config.yaml
d_expert: 128
vocab_size: 32768
beta1: 0.95
batch_tokens: 262144
Below are experts of layer 9 (counted from 0) of a mixture-of-experts language model. Rows are named router (the router's row for the expert), gate (a neuron's input weights, with its number), up (a neuron's input weights, with its number), down (a neuron's output weights, with its number) and show model dimensions 128-191. Each number is 500 + 40 x the weight over its row's rms, rounded and kept within 0 to 999. Numbers have three digits each.
Before each expert's rows: "raises" lists some tokens whose logits its average output raises strongly, later layers aside; "mostly gets" lists some tokens that are sent to it at least half of the time. This comes from a sample of Wikipedia text that the model never trained on.

# expert 33
raises: "-", "|", "X", "Source", "Y", "1"
mostly gets: ")\n", "\n", ".\n", " S", " R", " C"
router:443480543495492462489472513529457509501527547527590449452467471538523484498492501488516515489546490390503528482487539486514629616537436522480556547477568491536511500490440550461498483503494502
gate0:521475482478454447445555556482475510529541514522610492500445468508552518454538442512532551418518517486490569481539535531516562471538406535553502528516531534463526488503487486450539508580479495
up0:543490522436566538520524463571524374452468456550438467513521512470468498568451527466476523549451540414437461549474482542490489523490567414556499479591557550492470508456496497498512495463496491
down0:551483546477554524498580492455530522491493482493511545545486476549516453486497502508541465548454451483538438501539537496483487556459484510476477479554523510497458594550439449487539505503546391
gate1:570500511500531582537535479495421532519544491467462535497456522567528448431488504506516531499464504572451491476547565450529464438525504515469563582530531476502514522536492552567510500494503548
up1:569629451425559563515565472565507530585465454530544505502508474462529464608422515531483497493507547500561455514464473499500491506504521463519499474535506556534519506472539519564491508527519468
down1:507496510467508518498425415567477492486535504524526524504526508500420499583493523500490551509523478478515565426455434430525588489504545462545498517530550507413513529488459472443574496455466549

# expert 14
raises: " Of", " of", " A"
mostly gets: " List", " South", " North", "\".", " Best", " Nominated"
router:575483489546474540456446524502458522402568440478480502450401477491533446486408527472596546472549547474509465501530463523446507480426464464518543570546525514503503429528539474475540504526539389
gate0:526405472524523482443533453571478482508510563505465530480573512491584565447478588538467524531537466508580477532550436452518569509480467534549510494586484480536485560486492433434451506482509467
up0:604505465503479554511473530427476481455480507484501490469498555440514565383466514525448507532437516465535442504469526515412502447524532493465457492486509463436524428513546549528563522594449490
down0:508481544485505528560485442534556432549500461509484485572486484527474519542538581495532553510516469496523507455477440435503482539441442476527518443467448467535432521521549433412456539468522522
gate1:543522500567587551497509498536535533523522555498514490431492529532472496498531538505500553511526492487433491542476438481572499564519539468523503531560519473517507478517450485573546503569489473
up1:461666478475545479528508516470486441514533446444488502481438404464555463500486502492431528540508454480469478510474511480537452408466498498488510567505440584495499523475503584545494591400543547
down1:495539578429537518501536553465564547467499473434529508521545511449532511514524483473536523495463461450526478485474491497546449520425484494511494416506450528465480519568499414485516507460488458

# expert 35
raises: " to", " for", " the", " by", " with", " on"
mostly gets: " used", " released", " moved", " built", " based", " worked"
router:461488487497485524487485483516417603557515522450413503442498554478489419536482480515518478513479569516517473472481569527470522518503450472461544452442525512469519501594469490522468528519464554
gate0:391510475446539535437449461513476514529454477498470528504462551522505495483489486565527482507516487505519465532535506526508456555463515470440426513492489471458503430493505485509510523516491496
up0:598482499564526513508489509523487551530450572528543592520560512552450490449467481579472498524477509572535481526493550510485507490532563476528519486525383486453521518572461569419505542522459537
down0:456555547512524516509444418467548465500462489528529472534533510522489557533466525441470536509478476586535540481496484460468487510478461543504477409451422498554454548479508496485504529533444447
gate1:439562540478535519534506487476428496542525478531532498513488488533489497476567499463507437485479532561469477537473573509500441548523516501477552527474504500509509478451496503482450542508505545
up1:490582452450540466510537518463485523520562525501515484466600487483458494482507483431473439508472482482508495474542503501502503437474539438513538493426463558516448491487497538470535521504549449
down1:552510448496525407534475490465490503458508528552497577521526502504431482481486445497464412503457468436462529484481507476609444520501464479484487530527485480449514478473502532535494447495491547

# expert 11
raises: "|", "==", "8", "0", "7", "2"
mostly gets: " |\n", ".\n\n", "==\n", " |\n\n", "==\n\n", " ==\n"
router:524509435458477440566490549539449523508567451422564501433534530559529415529500501476521540521510448499548476526446487474469587555507460461508523465529525498480503454508536428503467513539461517
gate0:528426567492415498465533557445545485500531476518535509524550470485502552552515529454511437523547471462481465535542473494448529498560420475459469557423523523507456552535505550481524543453501426
up0:625504578523543521509515407563493566483583481506492582530499522466481525524486467482496528579519559553493483545463443512472478546485511583536480435480437485514528535534547510519527537485534552
down0:480496493487540499492465509515482457496543528546484514563485498466432459546495471491453504506520524536546471463444529557438448537525445536539495500534469431518513505507514400501541522450525523
gate1:547470471449470481470512491446562489505536558493515553471490534590486445541439529470590537511508614486532467513461552427483469548482466540504430495571542492522521481556456459514455494459563514
up1:470595538532470434508520456475488498458511469463499449451504501466438503518534497467481531461455482526562499514522485467468478459463549499521476468568466456530476384458468519476506512453479489
down1:422472541477547552433480444530475453499521470487463547442507449513494499463497480571502446559442491445517502503534539514471495495476560491531506459516541483457532552484523530504575485492466464

# expert 39
raises: " The", " This", " It", " In", " While", "The"
mostly gets: ".\n\n", "==\n", ".\n", " ==\n", ").", "==\n\n"
router:490507385455461488491494547511486521404512492433512438423449440480518472515481513508538475509490492441531445487440517551466447596475448496527535477517497551457517484525516507466446506534485387
gate0:385485487471414519441464505461480549466445471418509453504538397500541504456397471420569472587469461422485484535496480432526493465555519574492464466473495513517505530478535514482525466508510589
up0:557459464481513478499473482543581459559525508503537465529413548519528489541586466443471500514508480516529454523524636442522440437507406436567509544520492508475558476427463542566539473512536539
down0:533496439551466498559471500576509432393484523489458538513501470490477463526478537535503488525481472523425453536503473549409552552487534521466567463469447528474468453563459520522561478524506504
gate1:474464433520429539515467481607466478465487461487542548476470474486475517470475507449556528452518499523528487423492388478524471432423477519472543493509512481527515526499565440477497487552518491
up1:537571495476576494545479472495456501491514588482472473460502550535511497484487546496464440617473509550466536477521492511584410493491494473566484520469500464548508463538507503477508537452459543
down1:470493492528545449501484514446507499481513531483520482474543498486480502473459498482486477512529510518516453517578524541467510475502404484487470510488556499539451547523550543482433487459438518

# expert 52
raises: " to", " the", ",", " again", " back"
mostly gets: " would", " began", " took", " due", " there", " moved"
router:453470481513527540431446512512454535530487426451437504479494547458523443510482490516507482493503527493459455462482513547509515540513415449545559486505512565501477474567464502564504497552437471
gate0:478549514452451477513536445473479528448475472453535498455561534490520455467465515463475486459512549415529525549486495615539533487435496414528490498444518559504503499467509503557566463463476577
up0:561454498482518496508506494560526482498492498415522519398475445518461499519503373524522457510516415449462567504471439461513480510559527478483524516475510595502485475475538576462508481536555512
down0:529536474499451459590537502460482467410501487540464463452491463499469435493476510524478519468464488526519513510510526589502549551507497563477539538540526568479455529427445529519413559537514532
gate1:441549528544512447495480456518444439420393504518555567559585564526482524496500558460507478501489471572564569508449484503477514443575462407531513537483517523497638541485529530481526448475526506
up1:463656457595487506432466535521442505450547537505468422510481554477515573472486506517521489613494481512498457539556469530469462479478546445447514507436485481492533584436483512511508558547518496
down1:470486534569499523483464506464536480544483512457443526460531535536471442584516511553556516519462450528429550417506548496551487509485441527499452527492462518520454477488535548450442501545498531

# expert 43
raises: " ", " the", " their"
mostly gets: " In", " in", " at", "In", " On", " on"
router:493467474449485487463491532522397504479480510437468545510556578452531524429429483468529450426418485440521532519524500529477513474523488475488591495456532536521492448503446468538541410511460504
gate0:491544570556549552554450426492516480461534511518520506496498508514495514481457577526497523517521460495454512545486426506476545475537611593415509531473505565500468486552478477476526420463458507
up0:589468516531542520527568535553521484487520493557503534519536483533507478554517542486537516475500469541512482536560558523532545473482486446496442518550511511425492440515596452445489599487537524
down0:474495442455555445526508427549512564486457513444468434474479501535462486532439468456483514509552563475510550466462546420487479438554489474517498536557517482480434525527536564543486467476516586
gate1:440521481478513451476423502470468523497488518497565595469523543451473439499476471475469478424495464531488524555515493509509526556515563515521464527514441582532449452534504462482548518491510471
up1:478632485510527538487470490494511503505542595473443481514478514492516527487482505466512501451421515539518483490490438528476483579489447465536481478488531495470562566458515461556420504541623487
down1:481550508492421471464533446478523490511465508549524518543522446507516512509494517485504496502529522557487495535479562467506531421453419571526492499434476562534560543561502489465480472576527446

# expert 2
raises: " ", " .", " -", " it", "."
mostly gets: " killed", "'\n", " touchdown", " lost", " forced", " died"
router:497485493531509552466376459532425519556527464506510498383521547613499472474465497477500501477548537505471515474407495511492513526498470411504516489556493494465508526534477478558504522488436508
gate0:506517462469508472501357502367504501473551550439486520447494509540499520465547481490508466498512474504501538557496513448495493509468530476519393511447507493503488475572589430554517507490545572
up0:607443465479487489543476511463483487503491427469418518372485448499559540552462514523468527504559522452489514518561477526513458484458471473530558565494487508512593468534449500437545485498508469
down0:589511507511524536518497459537535501570555519477503471473472445488483498563450486529588503491503529540518485539452435599588536472496460577560537463502485468452515433556477563531497559493528538
gate1:498463479475606534503524483553551516533438527479509506506468542587481547428513517492467470536454411587503469508470444470527457524476432432456453500580570507546463518586474455536511535464516554
up1:512607480480472475525601491519534528467465480533428494453493490533475515485454475518454478450410453447500437492457506467607482481488501467499545592462544515532506459629499441474585469468517503
down1:570451510520490471563456477477498489474549497515510549514534516397501469496514488522535502494492523477539466573495496452496516479442421578429526463509412518459513522482466541432449537492523446

# expert 38
raises: "ires", "11", "10", "13"
mostly gets: " Y", " O", "W", " U", " E", " Q"
router:448522521477474467549483481532524542411527476533536515547553481483532479499433468510544467459498578368542516415487515482499580500504473426490498572469524451481472562537507480414400550459504577
gate0:477526520486514441510459484473524509452466450497531485426503443457506532533459421517571476494487541476461499483452477480508533469528390489507552457459515520473564457497490494492520526567451559
up0:631556463511501503415499514563501568524496504528514457439532500557477414494509564499540470489491470508461503500474518480538533525483472514527424540541439544535480476598513516475442471515480582
down0:502533510460464481467513575466461491533463513493491522528479448477528523556505471528542515526444526518514504509513498480516479490452503510549569516523540512470505499537427504459493496492495440
gate1:487527499470522493453492448456497471421554462470491491510431470517455492452535455486490565482476554492573468513583529500502509557443520582468539504506457510474452462500504435586479491495516455
up1:463672569511490487487436488569510555447470488458541500510485500429520495484498514464458522456474508552578511482540525513511478397533471526568511464508500482496438480490494453538506513591544550
down1:578508535424561534436478497461545559508459531452517506495499487487506475473504446583501599566476451476529453502522494501511452496453497490513482499439473485530510533454468503529543498529551470

# expert 63
raises: " ", " the", " that", " each", " those", " this"
mostly gets: " October", " August", " January", " December", " February", " July"
router:484453518476459573484535533493497507435510522488491456455511489526576486466457534464576442459544558466478497500428493514543518517525445478518482505493491503464474489539511455459524494555569489
gate0:515502515472532431546467516525489485516439527487542478473527438482498513464467491452496415520507483478477467490507485524506509490529474542437431499494538547515486501473521492485587555562488433
up0:582427568456453445536490505463505437530454524500511469547458515511475517425537521505551533538509496528497528448541430438467533471514475577502472553466493443576498466461539548500483509509464424
down0:451499439537552497495447490496500563512488476487494464464486454465542524485571559496491483481449435494573556505440487509508523469463434456493485538463422466522539528540496562519555447505548569
gate1:510563470563470451484509488482492478443464479467542391496508444451532467503496521552487504580521449511521441466430472481508479494444471555537513526522532497486418419492489554543534493491538507
up1:429594444511505490559501466388513483515440542475540473466496544473520481570590446590567489487488446538469544533443483519519439488497546459463505453493495495560504405477525493529424542442507526
down1:513467486505456580489566513521487470542476493476518469546474459460573418509543520451499551566567489522484451535504486479490525533430479463524518475457510485468444458474470550579474543558485488

# expert 7
raises: ")", "),", ")\n\n", ").\n", ");", ").\n\n"
mostly gets: "′", "°N", "″N", "(s", " Coordinates", "born"
router:512517490443482483562453564422464512485497450507590504494396565546534443484480571420520439516513591481505494483535510479508522483475460487508499494528495519497481456533531504503419491476423540
gate0:457555475429417588462432557499487514485580504552517559444510512442486513473519549540505526526442436511513470525424579563541535447463547499505454438474461435507526540521547464512539511509482508
up0:614513515500472478519463469540513496459468465509506505565525508500508522526548449541518516497446557533418522426506482537508464485477452525468511487506446555511450463489489473429501449540495499
down0:599477524562441478488475490459525410559511559479529520506427549508402515512513551484565509561456515479515531508517468435532462435528447496541482496448477520516588565495487534416487579517464511
gate1:428463484544456523469453516473392479517472421457557451451483436474466474487519530539512410516470518449539475461506527459523524428532521542533478498483511533521537499532558488463492494518516464
up1:472595452527540480536548506451459493468495464496481532533514467449494518489509503531515482473466507551531521561523496533557518564480522492464514572535464405563476537485510517507544455463480492
down1:502493467539556479533483505511524585563500484487524505481424447541433475490525521474482516478422503460474486466501443488565530524493545444475487541549454515602567465586479547490573514432450472

# expert 1
raises: " on", " in", " of", " from", ",", " which"
mostly gets: " many", " more", " worked", " these", " services", " education"
router:477595474473464502537522551499478547501568527480422506538519486528521384467526520523528463493483561487486434501480574542458491451486480545518576484453573489531518482546448469439465502470487477
gate0:516473562446546506522517514515572527511521513473477564450544451547511459461463483541509499518527516544517503531461471520505508483522507539461563529477437449517506546485558604490521433570490522
up0:603506546564415507451547502481563513437518444496499501479565486500436464530533508506421530489416461530469524490517460432453470489386562571507482592468461520486426541506460498513531528478529473
down0:462459535494486467463461498459526422510489527490480409507472506476475451525494547490538514562505477532552517511558516476508554560457458528540498497600435593479524535508448405490512513552484579
gate1:452614493500496486489474503419530553494506466482424500567514499591481521490541558559564512433469516530531467559472504527472541481485547523499508464444490498542500449483416566500533531481454456
up1:477644433444455510507512543513527478547502478507478516488529519445488512443523420503562426497516538481499475445555512520526513518439595520509527514438478475534439487474464491547434495483470500
down1:598421523544592453516521481475561436459553498511466479522509500479487430514460506467445485525431487541533530468484559531488464554554451470457487426522535407467527553437532431623556447515520464